Weights of a small mixture-of-experts language model, trained from scratch on English Wikipedia.
Size: 9 layers, width 224, vocabulary 4096, 40.1M parameters.
Experts: 64 experts in each of 7 layers, 160 squared leaky ReLU neurons an expert, 3 picks a token, a softmax router.
Below are experts of layer 4 (counted from 0) of a mixture-of-experts language model. Rows are named router (the router's row for the expert), up (a neuron's input weights, with its number), down (a neuron's output weights, with its number) and show model dimensions 0-223. Each number is 128 + 32 x the weight over its row's rms, rounded and kept within 0 to 255. Numbers have three digits each.
Before each expert's rows: "mostly gets" lists some tokens that are sent to it at least half of the time. This comes from a sample of Wikipedia text that the model never trained on.

# expert 57
mostly gets: " where", " but", " including", " include", " because", " which"
router:109116184137094093126102189117158170115078154114182139153136165198129085156131087110122120130153156114072115126151136141104120114158071091153063144156115180128134205162175086084115132114137170093129124159177126145099075191129183051137141105146116116179165135151133152127110167129161109108090147066088113127158125154097154124130140158100113120108162139159057107136168090078088099156156183209149155098152109067134119140096146082130139138229164118111105095160109150136115133127146098131176132163169100127095123080094079079149089119133122099140103161097137107191096136152124096191123078104148115142148193112093156112143173142160156167137076133164141107151120098085125142104194
up1:080168113081100088151145075120107103151142090111086109105162129072196164155114147148116113087079145163128110130154154107203148084173054121183124159175113107102129143130072111182142120110135098124086092149147152113155135083158106133139092079103123199148119081118113087115110136145141184153128100120119092144065136114128157185149162102128058162095118133128180117135170122138169141108081210102178108128112141168162127130157156114074156105138104154133193064092143107127062085146117127096088088090181146103117156148194149164106127156064065116091160155077139066116164145121115129048137119148105121133121109126203096096111119095152155103102108144079122120092101126144148109108120
down1:147143103107101134093143118189143099184123117148101122160198100090157153133168153144124182105071132147067082093103116110123156089152063104181141143138121137126153084101059091177101166105129122109144082089139121128132185100107129098176099065120131202159141073177136104155142140180132132148132072125195130110066120107074141112114124118136133131117131088143156106158137115165168204128112157185173029157089078160141119107108146103153208112120106213115160112137148120176114122125122116086142152131163104119135133102171130150098170169106114148123168113118116055165128123111082183100128120083119110158084114121158135143130089062107187115042130128131120160114129109139156145100152
up2:079171170106121147096156143157156151133193111169144198152155116149178137127142107157122148118145064083112082118115132155163220173097108146144126083143147086140143104137115113101152218116127104064192088079160169115082142108160129112144135135150102127161162094088110097137119112204215109166159167135149141112145133161082098083138110068124152121116130145143144136107135154134123141148127165194131153136062149082135150116120136134072045088111120141142097123147120125071130143129127096152106068128060157120074088150152080092152108127164124082087119115070071151104173179180096075143102144124089150074103156174147127070176116114127138095119108150103118092134110084145117095130108
down2:070118195128136140080183121110125144188179119081167119133126053097116082112166131145145111188120108184145122081117124107141138130056157167124075113167104148129152106141190148093119117133159125168100119123166136163133121163105132079165101084086154140155153152138147118059127088128075079158144125117078181120114071127152112160097149109107126106114128154136123169130147144125139103113080128106084105145103186123112156138062118102130099159158186160168115103149172185111139063146163116123162072116058126126136186107115067159153125066103069137082154100115153172116055134184089099095162166179125085154159132099081121110103151119065136126098095120091159154168075117149114155078113

# expert 60
mostly gets: " Street", " Road", " Center", " Stadium", " Church", " Creek"
router:190157086082113141181124103141130152083150176174103147156140141103069151125115127144131103099084126109137089116103142124100132176073164129101118143179127125168123135151111096132138126108143009151136178119101122117100159166098078078104132107158127130152101143117138087147197153160139120093158116094103127169089212196095087082146099088108142094130104146102171124116151064123119135132093187138181118129106094193118166122158100129072089147060079105145145173123147106134046122160137149076096102062117120126095133187096172110156113153110135145137174168114140135084143127091183129147074136160123121107172100096173160110124084130163069055105097111178102101169150142132125141112103
up0:130154118113123145125084139157144159138194181057114117135046140142089141143107185131050206117150141133145101115125147118201122129140119143108146163123160118041110189116138130133152154156172114187150112146156140111091151145178126152096147126118149125106085083137066123120112130164162066129107181123176192104190220100159148147144084123179101149085183129153120114111103154079143108135104084135141170121112100100116100087113155158122157130145144107125152141151139178094153119165163130086141155125151134129104181148093135067116113210084135134089114155158122102119119156135065150151167117181039123146148117159125123190134133111127091126092076101166106088161085075106119101090155
down0:144132153159148134173125170153080165166122133146103124141202149125138062120109081112124153139130099133096181145136120070087125094166092089150143130117136141138141152116144121127103074161081129089142143044156143170089158134195126124135118090060163178127099150118083127171121129162149106113129105111051159185047145090131132085138188097085171137115123121085146173133141156122133149151096148166119051119130090112119158173074086126129112087156134173162108094116152122071164154167152182143100179131104121180148102138133149130137127147117199104168152137115180114090200148075156101159143173094222180094102167118137115082074142146179110126143129083156096124104129133121107128141190
up1:118152118136178111131159132119136094105086070185174229110119090134149128102079102103146150136104125082090173137136177146139127086170116101134112125142203176162083135131099112152126034103125094089070099166129073128073156099161132112105150125180146144139121163135152146107168195080091152165099193156119119120116152161122146139131182206130133157156115107146143189151162127149146068124183171152159158113159141158058117155175088119106148137106112113106106116091132153120147117136127111087150128148113138120149138151142090151141056098173111130158165061125144153102175182106028125123111110189090167125104119109110137145086163098126119126075119090097136088129151079086183143112131
down1:133097130185111190126121046097125061163223128101127135140097166181128134107070135156129080091150166091119154184165123129068136073152149117113127142121087062115117125137126117104164195176111099135090062167104107202153163160166118217119161148127155133113081103114194135126114107106154173147098101158130165135109143086155149166132121156086124156084087161130143106116101162160138144145105177105107120114095118178130108177144120167143123103069127097137147121141100181153114147154141076176119134179166103076154127140144122184102137109146153130142103106126106110096185173137120129096142141104109107166111190150138167133151094131102156122081117097158139204135136115042108153085185

# expert 45
mostly gets: "),", "\",", ".,", ",", "',", ",\""
router:138137134145123105107166125118156160134091086149177122183152129172066070128120149095130129147163132094070145112120128111086128149159172135134108149072091172132111180146180093087126109125163146131126207151146154099172100175122149062111126120182107077183133109152085108095160144103172099075111138052058100158137141122092152136091114166130131074144152132140138115157164098101087086157182159218158134078141107077166080136065176066196111100198151144144106154151111167119124112127127145158173162133140110090126135110112124090135146117148136100150092132129067108166104093174112092188109071121175068134143092096102141148105158128199107134175082160161137158144148134108125100129122
up0:105145136113189090119174138113151098109154114114147148114131116101150132094173074088105148129100102137130175083083113102094059154128135142104140206066105140099119144081070106117135138168127145193128108121110144110123109154127118185135141064126160134184118209146149196129092158151110153105180153140144094089098137146109139115128165092163140139156130105147085077142101115182179167128119139084100153099098219108089173194103119145154136128133115119081157096092140155120185128155106120156086134114177140119186142143100141172183082149085096132094162210194094172141176115137074096187180103155147123107171100091160120146109153125080127089168088104124179132097099153131164100119103
down0:156131115117109147139063145148113143128085188073109146043132102121109120167149170131153055077212150139144127142125148102104150071128143136149127102042148073145168134171181145144128104097130093136075174097159100139140177059106134107151083143126096119118083072140141156174153081086091116151105144133105137104117185135143116134119092159096164081171134132114168149037138193089130096128167063154146192103205110084158143066133150138093077089096112140195171164113113125094155155114137141131117131130048149100113136119107096138166179118130128105146109189113134135098163163112168127118108111089120118138116092154109110146105124152173170207110121129139093155129125138102116114098100
up1:108128119138135099150126104141116148104130144085202173139193112074143115160144125118106134086117161153118215149127108122086149185076146165114169144134133137115144109116150160126154191151099128094133088101079151117153130102130111117116199146156179143097092199156136135176073112115195135132151081118129105141108140132117103196131098149138125104106102118159142129081114216202164201117157164197095135095177144138037164192096118147144107167164084108100118134073166130119150197131148071142127122108148143143149213159087112135192134052115083080135123104151098145107140128137130147102173168140140182101156106118087146135107088142102143137138153126133148117099139141156073147164094
down1:137153082117119159165064112164114135198102163129156096127142087139129104142140118152062100124107139187147122134128096110094105105176142156113085148110143107161091062134052147127082142137146191120175171104148146160104135117116144108123150158092107141110062125126096097071115146112086109086138124098098068139099150137123129161173160132124144107085172140143164103146129145114136129145168099163136092140114103130120074155100085165162138140085151090116175117180109128255117095125076119193113105120097116148134135024099131149151145111154087106150083078127098076104060145164102121140182195165123185116187135114138144118156143134044129129170121143088165178106123134159117095171129

# expert 53
mostly gets: " Pl", " pl", " pe", " cr", " Cr", " civil"
router:195115122186156145158105070107134138118161196134163095104122183139102115139117078164088127167101104176133125105112104191116107107122095134149113099147176087120151121165086115157125088141107063187102159161149095147094116164111130158126149149103161118124122093127162116134202108142162168114064130125090175117089117154114109145146137115096105138123089104176149098088120091131155163075058118084154149067136141123169116105129094166125153103111073126094114167108124149135094047098138148067203162164077100097134110144146203118122120117136160136181122089200084129064170202132143159166096204084148149111145113136112074106179110070121112088094157138110120087162116114137138097117115
up0:139114120123186125106136134130172122072161098196141128167096109155083117083125165149181158165117135120166160143100153118084130138166081154151195122166133206146142126076199190083111150124104086079154084146102100078056149169105130134116142091088113167088188144130141131172090225158114142141128142161115154161122137169087168175123148125042089145150071144160113208098103144122091092121119121129176126120205162109087138164144133157116116145163153124152141194096197104127167167104153126126128153149090122163110157129111149153178156093135126143132115151143084110081093145183129112173140182088150128170118093131181171157104112107119090134088102121160160132113164117137122102133115
down0:083090121066111162074129080118151116149120100111121101149119122163145100095097164180146114114105126188181106146076142075091110101158103174112140153143108140062139159091150164085160114175102126077109089142051134073161163141118061142114112104082094142133106118122099157091182137156106192019135128134045144170155104122115115079140148182136165084197108119129184159063137127118089106217079108128135114117142168148119134122070133133144132097137168146119129106104145119163161118142191102163136175096135139172101183124169125139177192090131146129124176135164099134155122130140089113112115144140146063088151126114127123148146120094107148095131163148095115103120140158113059083151167
up1:094179147127094105131181100106134146150140108101133166168138105126087172089074054131154138134182134135067093142047150118089092121143091093141107118189162153088138199146122171127139113080127065126147131075129109157176069111093134137160176129155181150169135145082160175147159083135154141118101102160099150116093106153055097141128137133162095113122116131149137157167154151110139146130030093169199178134140082118146094154152126099139187075124120159130095160125110094103169103136127131080077117064100094157161167133146176094126119147141109159127112095118126120186127071115112117127110042075115113088188168131109089142159109106119101168138144071144133110157124163138151139198114
down1:114060164145152168116094167126137157129066134121111171120125108064161106120133198162159113142163154130129126182099111175156152118104118104174143103109114122131168125086149150099098117146160117166110125147106122189131112110126022132174092179171101158125102161073136147172104161093150177173098170185196128147146081129168126172118148161161149136078165106169118138120111143173118045128131146079106138191121194072125147161146175137106097148137157064129117129127114066088138187090127135156098113150100061132127126142173119121099050102158106141113137051149130185109091172175141115086142135143118153124132101090161122138067119123137131077120111142164151127064160141088123146128081

# expert 24
mostly gets: "|", ";\n", "-", "=", ")\n", "\n"
router:137077099156092198078092079131139127092083105053134160126170079152095117141155114085135146095159157101159127104111110091114125117170147132092167138138095075147124128111090115139139168115157198182114092121062187159120170110117140045149152131148145114112128132154172099148177149112127154094106134165144145111134136181080104084167086130198091118139166137114087172098122117159186167119156079133102111062103061128134139072073179097122112145101169069149070162077102062114081129095130139195080147117114167116127184162119109128094117123117118131117118164142162130119185150132146114166144145150097105119115107126092076118092083173115096134184116164112103077090169193144137141139123
up0:100138165108162172085084142182143122060178150184133162122100107141167162110125155113133089111099163114136133089134106138129145129123133065121120097127144079102078118077118141128116094168110134099099083117092157109133092127163075146117163104138183144146097176074116128116060111202069210115157075120123114107095139134205163137106096116132173179156153134085115143122101129121122199131121151152218116152111177093107088097151156121121123134139156110099121110193172119097081110143126052108112154105110109137151151150083166120147154090168149164115149144155089032159068161096171121061152115132120125092114143142190140105106136121121148133099139126132128194132104169129152132220088
down0:137075148067146103202146121141140073115082140135131122062168094141111075165099109147203147117106053171201096135116161108072092114110090096069153097142105109128120148171079087132061137144143082123146131165131117111118112127132055106117133184068087125124136170084043066139166105096114124118129100121098109110132125126112152148136187158094154121145134191159162156112102103121068187135136171116203163123110107156186129138123123122104106071123168099065106154160179172093086132170102149149126134135125115160141123135108203086095129159133128163157131124129114178116139139158090085056130099117142145122147124131171063161122163144131151103162123148152096154128135191141115079129120
up1:204115151092182156168115110127173078136120128139125088140127097135096096039068111154093062174164145067165168116115143098186148126110114141120082102170147104180102142136184141160130112120095130133180133159101163083124180142140107144197156145162130081104095083154160135107172123107129117181133074127081149121153151046061103137139157116122131080144177129088147119073105164110096112059164092166112107089150129107150124123105099124090224167141101090127164116148077166138122153183142112108066112136151165096161148142076132153109132128156142121088139132120112167113187099172102151140158106171094148166097134075121110107157110140163077156114118160150155095146122201101115115103131
down1:120133127174164154140052051072151125097082141155127068161068115118146094131113178155142106182131129063140148117117094124128096166119136152116104130137169126155166104116119075130211115151146124085170162125141150153077158110154144120153174098200116091119126076147137153152101129119138123168100093104133132094150114053118171054151123104096108139084074150088126167082144194133071113131120059168136132141143136152139159142096122136140125111063127133091121128090087132120188171132113153035124111148113159100113119190102143089184107139159101195103129148168128126195123104137125127109141149116089149177119154079175078153149173139096078097145148142047112141145143163111160151136081

# expert 37
mostly gets: " Apps", " Candidate", " UTC", " zone", " Nominated", " FW"
router:120170100147125150081109115076105124165104182187199126120106106098114161094089178118126129110067163090195215171102161107119132157060112167140114111122145163141104151161155120104106136109155091187091095142138154072105180087164122041128101165148094138110104141110119116119150103161075129106094150164128147120109150082172120161117072085156174136164172102102097091139180200123126159103116116174129079115096103112136108115135168140085066136132130126071133161126067132107131103126107112147081176083091110125167148212179083108109145146109143103116169112123182122126158146114171116136157152084107090123099086129085113143136135111172075064163112140075123118076153122090111115111088
up0:128116162094179141131087166114087100106106157153148163135103108112195136179100069079095137111157121152162120169121113131144159117103119124149144144181146135127150171136156102086177187164095134090101106158121145139128096103136185080114077176135149145144197142075115152130094106130122191118142182137202185161121089104175167066102098139129191106156139151141066155096180144081125106118113117117128181100126135139074135144138130128149158158113120148144138166203055139146077120050061061141115143130169106168126138199136120113174111115168076132092089183152140075163195110112165053139105115109154126107134155081093118136113127110136148082106094107106138090153140115151106176139152
down0:109164142111126099130108079183094082157097134119155160135122146149108153081133107127112072145122119167181142121149125151128154129060107069161160187142099192143175125156090128151104160142087112164104158134081175136109127172056068112164164180092135091085100129114080225145194097160078157140131063143105148159124141128151117174118103104157133115117132065119118168167141087121165176147104150165143155115150124104124124113174140145094122143157105136161170102163124125122138083082112143081159115094116087106141156098183097143115129190130131136149114145118100122142130105136142110079087059185222125145130170133176128170188114109125085102141059187126144145130106064089115135203132
up1:139169171101090149155133132141101131132073149113118110053127181104133150150140096142095137143137055147117124161149088160152162177096140127141091147204084104126091160100111115174075134127071105139130152125129097108145189155160134207080151193122117159161097085108044140159095110120095091120092128054140095065094132131151102105104107156181161068149117112147148144124063117110190155112101135079087206122139166129051116085084130133080132180112159143089160097108130125138114152155184116150158099120111082148094047168138146174122174144123151112147126138169092111119106122132090124110116143135136169104119127145171108072097104068133136083135106165131134104201163091120158122107153
down1:152098167158148116174089161089132091153153146166110127142150106135164120089136096154186115081120156177159141128111109152087136120115190096153162154175188163095152121131155092157168132132134155152112102112112159066107064125076128116055162122145118126081054171183190109116184118114146178089190158124128134143203152178155123157085137122127123111140122141095110146136114125097134083095142145136076083154145172191117147106138089133137174131101130126142154103162115145185133128183097204129119114201127138145121185094078109161093146128101092136131070118126125155146166139045086107147126073127109106096067135134158136122145086127147173108149125209133152097152109118175073084161066

# expert 50
mostly gets: "20", " century", "19", "18", " Died", " ISBN"
router:137092072123161107190170117139168203083126148138148128115089104084137119128143127112154144133153080114108135123082140126085121149145062160135151190089075174102109131160098125141105128149144130120134147089131142168131060154043119131104151109109176176118122133070122102124145090132119061092154124095151140088168139150105145145131176126080117126090161115179108132185084147113110178137171093161166102139113144176169136120194182115100098096113069178158180147160190111114047106078153146096122146108101085070141126173142158099101155161131154171156078110178111123133130073109122093080156139126141119129133072108089145136112230193124162167108139091093149140100100172160116108130098
up1:174113162132124126092131111103155105154136172105144164179132150090093054096089136131185103192103145095135144173124125053126118151118111128160122117047134164150156194159146107111167137109134102102137177132102137152111134096091178129105134126119081129107164180171034142157087152122190141156147164150102148090156138087143143178115174129170134167067089087125097135144120125114131119132163104148110173139059185134187169188137137091159147132096094132110141135136109154112114136127129143203145130149139148115154121155066172136122147154126136069153098111133089145099139099152098095182059115132147147189157129076103145107147136132209082095045132155125187133111099118137110094037139
down1:118060094128155132128148216121093117116130166099069098073184145115127132120139148128120126171136114109095128137103160112058085148123104140108094113097105111103162124134120088128126106130135095117117111158224100105149117130093160171150129108068118094155196168187134127133081129153163093108172105119122174160177153094095151128153127138124144154162151117150163102151113074111088129130126123106083141135074137161104127164106124128113120086096113097020092088099101112054086138104118148152123153094099135145102101073146145132043125168177155068164143112112131129139094179154148164109108132111159200140094161132046164147103106155192111207114143116176104144141116154074068184128117
up2:165188144121169120124132148122116110096101088096107140143130134165107125127098112105125090109097095157125146142089164128144058174186173169110191122164083159134213097106119168070120131104103121152140121121154087120103118133125133133150094165158088105151074098161188162126150152109141151112131123179094137141111099130142111159143196181137117121061166119090093143150110147140150143127117123115165183176137058122148153111116124122146103181097101132154127138129156153123168101117144096145061120145182121107081147136138226203104163094166119123140079171127077204110092088176195145110148142185194094128193111145156064179114101156133100133189139190154099161098173117105135147124119
down2:151160150083082188094149163139151154121144127130131126103117149167143075089124101168122193122120131139163110151118148093091149126107161162161124158118150116139153118213156109165156180155137146126120119079177156138146135074100149164169128160175094113134165125142180115155131148041165151124134089071104113085114142125127134136139187150119096136138100146132130152178162135132118150114095104128171148168142091154079129100095147076184102198179098130170138113106122142149215168046131103166137092167086143144142129113097166178126109020099128081142113147132147151156102134128126098114120162099147077189174116079128105170087152144117139194229162175108106126144169169129132117139076

# expert 36
mostly gets: " Genus", " According", "=", "   ", "==", "See"
router:090082074124127209087148111079123124156174123076159164095119136128087088164137126105049162149172154103057149115092184159138097131158145155115136153109153125141119182119159097102137135151198177134140089117156125161156082088114139100106090112155116105081131121186163168143139156104086124154151124184071126123181141132143155169126103134148103143160167106119101121185121202130141147143177115206148103092169116118114162062104210101097170110126140117153098128109132122112124178195170123104083112129163168134188116184132117111095158109149092086070117110162125139151154146119149188088060151120099141095123057084114161124125106156105126136134076136081169109129117115138190090135115
up0:133132138122117124158127131191064170132118178168118158150156119115090148121143183126155110100074191101079099100133044158113092146122090132070196133096115139097155116108109141158097126131162134167163179136124048137091149132128117123194172119127169103185117085148031102119091132135151129101110135148147122164175119196108123133195147112119095156133114120118122125139105123094134105061183138114113139100072146120131120171192150123112153094118099136145122103109137131169123103126129093065179133124065068134147110128029117095135201101095083147175126119091128093137089169149105091161099159134142077122106143131101130191146134132106100102104142179116090128143051163071157088119160
down0:149182089107090104116142109122153153109087106105127156151138078119071082125131117121179115153069124200111139080109130144161108170108164090140121124047116114169160168145098152085094120045120155206117158159132154138206089117095127152128129125113158116174087149187069134097133164129156134082101143148120110154138094058099158138143120148098132191120138172054172076111138122140133104134137136073139156158166143137078118162114142158138093151120143096211086131173162183116136134109129168136141165094102112137145088150087081113116183126124095152127126123109145130177090097156149132128094148195165129126105086080139176140141142069107181097143073150145100214114083155151160178109141
up1:123144149098103144178081127188142143128188152148173157153110109145112142116047167104154181160136077118109082151136091134083164122147114108110161106153126150176117130119137108153150171064072136097090121145101130116101139170121097131188116088143074172117193120140096109113173133186166129100164098120115149068145157190104168075120133094116174123151152085107175119159107143148082077147101135151137101090106110117137073126145089133113123098174075179071147122093129099130131061106094135078139143096146136121169111154118141122128194165105211124123153083181086094152163143080172141081103172124156109092060171076107156146155164129087060144126157095144176139134110183121135116119183
down1:127126125083091126151156053154125124148172105125142143112138146168154171117108119077192145135135189111114103113111149200095136149165174144165115044158099117137120097180093027110148101139105110156085085116086160121110149151079074180063109145108162133188218093141153079178074060110151133203119097114122157135114164147137110118139118117144177132133092068153118105214150136141117129123114132177183150138095160098157139099172118102170162105067131084174099127139092137093119133168106117133145141117076155161125094128173136110142135078122125115144137124168138114132058097115145135138104221103114091129144116059144124082134098129082109120128110074132113142135111123102103132124160

# expert 17
mostly gets: ".\n\n", ").", "\".", " ===\n", ".\"", ").\n\n"
router:135099073172148123135127144124094157120118162171145169142125086153150138155094093157087167158129153125098119100117072131125133098164027175130160120098158164119138204142178096160137147129143173124091208109164145154166133144112148035094076098149105165103139135208106179115093147179129141116130135106093100165164103166130172115108122151135088102142128097093098147137135151081105155151106240112096172146154091133166099185089149089131164119136131115097176075101196094136087172160125074133181118129131125091158140132112106143183071182111163105146103120101173125172165170170120172128123121102139154140099105105136103124116162168133104124088078145191127130118136111147184140154166
up0:139115147131118122125131169174092128133099169082110098126108135135080123131175144116137149061179093110086168142166126051085097074113115161105054057163128064146139131130126140148150154128076135083170134156114126150161128114140080076148142138126089083091112149100110134124143112089157127116147124085090093174144133158090095066207175098095126104137158098114145167127073097086117081133083117117178142184123091084130130144130116142145167101134167092096101116108153070150165132119200125102163127180104131117150106085180119146201088138145167151052066164136121183124093205143145146138099084098159141192131121152141121156144058138142101118108165136146078143078118071104091147114110
down0:134139125128091107091117089072187126133177136120148122107142090133187169147114142096139151089092141137160118100170077082091110124152103135144145150115155118151150140080152141102138113170162175119106125086116125178126143116145193112142106146181130076142157103083137124106080091067061198134077079139132138127164092130144174064151105132103142107114143065186072112187148094125063144128063143128094150146067177067115075096141145086155172121110158177149140158166175065152116114087153117148087109142125087097147083100070101108114152167151117140121153133116118140078103085123104119144068204111090147132070072093105110120082107162098145111066122147127186114068114119143129093141108
up1:097113106123095112124102111131109152133126089116168115166100131147179134186104111114146121094158125067169127100145103108168138092128186179130170059141108129107100101116148126193133121105109143080135173108190122125140169137121157083126099120177142150123106129111166191187148110135099099089130101052132091139170101149103159107101056121092131089137091172140095153122136153081125130092095162080201179207065027122111141142105082082130158108121153062111123124107152074117119104146132065126117164123095140163086185147165121105070120115120104105152137071102151165119090088156115136099158164090117110136140144166029121180120176110085111172161118132169094141117097103154157141104117
down1:169095162228192137087101121100127149124090153170087133120120100137117159143161124113150112180074123117152143084049214101122087125076184099105040157079170122114092115116165125084094091136213218166143149135123103133130146163123099189120166111121116114147085107090155131077125128123118175118143129167145161130104106115165119155130142185080161164139117141151104084114128113170181095108121084145115162129157163122140108124108148159135155137184138136119133082141121153121127157112134165137168120102193117124169134092107101077158084132143162130100120173122112073138150155161176094195146112158188129106162092126210148118134057116126123104127127128168156162135119165141128095189159

# expert 30
mostly gets: " cont", " sw", " pri", " Cont", " hor", " Sw"
router:133179168144127102116060130131080132141142127186128088078123114114157160111128148157105093131070091168157172117135066103170167099109120125155140063130132113140138085033100149203108141181086071139151078169107119039116175142162105137134131168134131126157157110091137136071141109114156163179088114177170171105143122108129183130128191101137101116169141113055086097096108127173169096107095147076163102123140144111098075084129161145154139179059160087089140138110156133128152103129105109166156146133146091148123135175116131160137147074132159109154155157150114092132111169127170132166162164055112158146119143170106084086107103055141119095167122096148087174109096098104135173103112
up0:143163129137154125156142111163089121062121133098172148108207120153056046193057156119181144123099181119169113187197104140200152130089158081136129131164147090128106138161090117128199134114143103144069144172086144120180119121166122103138157159181108121143155149126153099189173081156133140118109131116161155118161135105161158164176134067084208112125166019109114124149194148103152141143105138109107111116139106168092107084151114102154103139137116164137166099097076112127090152115109172159103099113057176167144146118184134163170141102141160125108134111115125101108119176122126121117166070138132151133141110125160146093141090135181167117164122131138128147127115105108136114209137
down0:096160118130182131111173107149130136154092142131123104139074079150134145213045102156087113100186114129126116140143125137193195150178186083133094136147183097119067113119077139124154164139109124178127145131090104095208127133156081180114157086154104124099131173174138097161101103160129137171137083140042123156162146152145074156092148169099124167124126117145079189101137097059107095134164096113137117181089109127156128113153086130075128069089085147103142119135138127143128069166142126067126095061164118169157178169107118106179127144114137120170075104158141143093077128114156102099136150115131070101092142212136133175126138152145169147131145153127090139159086115117137100107141
up1:086143151157113167189156088135141129125142137115136144173129179157170164153133075137157157102084158113120138094103127167113175111132101084088117124123090142146085121097179137133154088162124191107086156126088104146159099154163103127146166132075123175118165130128077170093105102119127150100162131104071098116127092100174086116155194103089076150078146141108120123137088178129134156098171048129131101093085042108114149138136214163159171072141139131104174117151105167141129106113107075129169137066160178157102141116160115061133136097133154094121122189154140147106198088176114138139116171132178147107080139171163119157148088171117018138142131081101123155154129145106119156174145
down1:156100120127097140112152157110144119085128134068087179131104161150104158137131119158081108215115097105107100046109195106124092103077121142101185113102111122107104124172147067184198127143139177137083163112115136075139132141226151119164129180127190106132159094129135132122098122177111102171135135188106174104163082084111092070131081103119110114121192138166146110180162112049129167146136084138151182111135150104134162125183129139082155137141095094086123107133118088129141120135132117159158165121140156161129062104148105167073087102121099086140091204123146097124054123142139141162108171111131083140176077090116136147085114159129120116147098116160081147135117112148086179159117

# expert 39
mostly gets: "%;", "',", "BR", " Arena", ");", "°W"
router:210183093143110180132086115070167142196129165173163122123116117172076085094136130088156117121173164148152127114104141098124144137112152167107072106086106159142150154108173093077138100101163033154130111156097158094138116124124161089127107199108150099169077112145062116104109091131164101146073144155134122155088118080112143135132089131121129123147183122101113149089097122125175108119155133186150104092090133117126097124139127126192133169114137107107073160161094098140122100116048126136061126132189123116170194199139125130126131078111160113093142168107123133154060126124097096126189140135091126109120117077061131130096166106114084145190117194107136117184166117121088070150112
up0:117096104147133135108161094134124054106180120103162129116137151147139144147127121128105141090078139127148169076104108092154128141098153107098108206143078112142171141156091149123064120154123122163103102142062120123183064119122174142188055115125158153104102161079119130102136079141106145045169204118149157125182151127136062094186105095126123139164160105086071145076107111112153176136162105140094123095148122158124184153160160101165165114097142129156124067134174148091143100148067143143133126118169122116065135146120156103097109146162062155113192146172121103135105178162099145137134153140180159106137188124130104136158073123077119164166086075111139124177084095068080172103140
down0:095095147140124082096085129122110088046100206104159126164075088142157168143060082161126170168112110107124134125101125103076158170166122224152062124116147127118164148108136233158124133156134142040143123162179090155163144094185143177165105124156121070111138125120156159128156117109082101152097071096185133109124180204108118147123126141134128095115099097109102173105161098070145142098145110126134128083145134133115102169095130132136141100158136130136094083141096102127179086081149206096166180129118157154121147119157164170091110165150131135097175110147085146166127097142149136096113150062145104154150134089126156158137152124146149146133130078095120116124120190061135116166144
up1:123117093108138064134217108078124151109136062118158107195114083111151132220106029123151136112094119143170174102112151078135128124140127130154080138115088134172150180176099145128107119146121093122145134141160141158105127140095154171141126102112088161144095149151129196161142181094135108127156100125091120126137094122136133047131074109166145127090095116097045088180113151159095135166106159153124121174129089098126099169119142154155143086087148094127141131116160112136114127152124163125145188134118152102091109132143111137059160149129100145129118159080204147145114157181186096136114164117128114095153107111112069179071174106178100101130123100135203067116148048104164164097107
down1:116104164107105169094123152127129133108114138148085163094134167201121135188123123136147074111115137148124111182131124140160199158106194166101154153094082103126174104151167119179144171106168212129136120142081126151134098159080132147099137144122183112136090133191132091079107120136134095115125134162092108102195120123106133156115155091152111164136201106182137126198145126118114124134174096096107212137150086118127075050065174099087111146140223125093101133099132086125205163159145124212157090113163150157121140086190082113139126105148158111118151073154115116117138138120138105125128174113156168123143082120169152151060122141136126129126115113158096185166139104066156144137118

# expert 40
mostly gets: " FW", " MF", "   ", " DF", "/a", " Conservative"
router:161129092135208201127063139159173173142142212070157198174116061086119132145132170105145155123105145148129143169119120150136121130135141137096094142169116181071083096100092171128113149101133124132174095140106093083141182159121125122181112142147204099117110080167115096071108106095129171114112116116116107076129124187138178141141162081165148152138146105181131127136150138120101159113106133160149143076164170118159131098148105107113167133177168127101163135095117101120158098137186110157111104134157143133179122231156064150138159094165173081151131056153166112120148093177139096091130172100097113163104083101120150159180153123121105134171180116133149172164132193120136118124133
up1:156142140116113182128105122163196111085127089140157188107126156140194138098133092039146135133119107049134104148135111146170098132136138121151163129144115156155128107117101140097153125097141143100081111154108090114069161134117087138154112117134133138077178128154135109118125090104136173161155147087129139067104137160147146171117137107151160145119197121185109144123124110126119135138117155174070116136138145054126187155083109122093079139095099129130102081162136131154093129130147101149101121105132103163185086140080077142183074091131105112113140038165124092107180039130114080134141107098163157120096039159206104103077090150118082098166066130125130102151144185153186157067162
down1:176146130093120115208130068069103142140116088146108100118159087185120122141106102160134153135150142127088125169142135072131162185159100142120147190130056100195120083122092143118127154133123106149117058189115095081158138097132063106174092145165139132123084131124090156086123130105132070121156148170160123122111104173153099073155110145123124135062101109153151120146092073175196157127154107068145110148143160160109115097193172118155134094182154150131111107090115131067126134116078135062105137215123158126106152071146174140126147152091145128100168122138150143162106160116135144117136136162100172172198154126126162142154123115114139135157091116111204167101096131059171184068131
up2:084112098055150147134125142046120130119135160147100144113172132164039147141171113166101127125106075105122142139136131105148122093071113082105130099154092171125117106070108199219099113064086109140140120157105118092082154184133077120120119130117116117138123107197091110098156176174161113138180134102163119052115127104102135049110114133182129120097110123156157135136180122115135142160084192189159145181147100078137126113134156086157133079098115178081179157133123137136116096094123152111111126107102135177151164183127117171134077152141164131184120171087135105130091164132122140106161121140158113145109083123116107067125135104123154188107142123083182102180162117158087074173174
down2:074161075118075078089125127099186143098102127084102142126121119067116124127112119082120137141048143107085142143074066096096158119169113171110101099059128165126104120113175133100145152169137206110164133102173108155083162101201118079134116128092123136146121197122145166229158103092107145126079132098128126210195144107121132119157154132141111099088138143067127121060129119148100143132125104116101168131138178099110113168096115125169103114128118129177118130087105131098131119124150122128169138162168061141120096177154152124114098142113083156160133173132099119123144195146122061169107125154105194196152149084166126139124103118120125143182166091190096097126113077122153101102085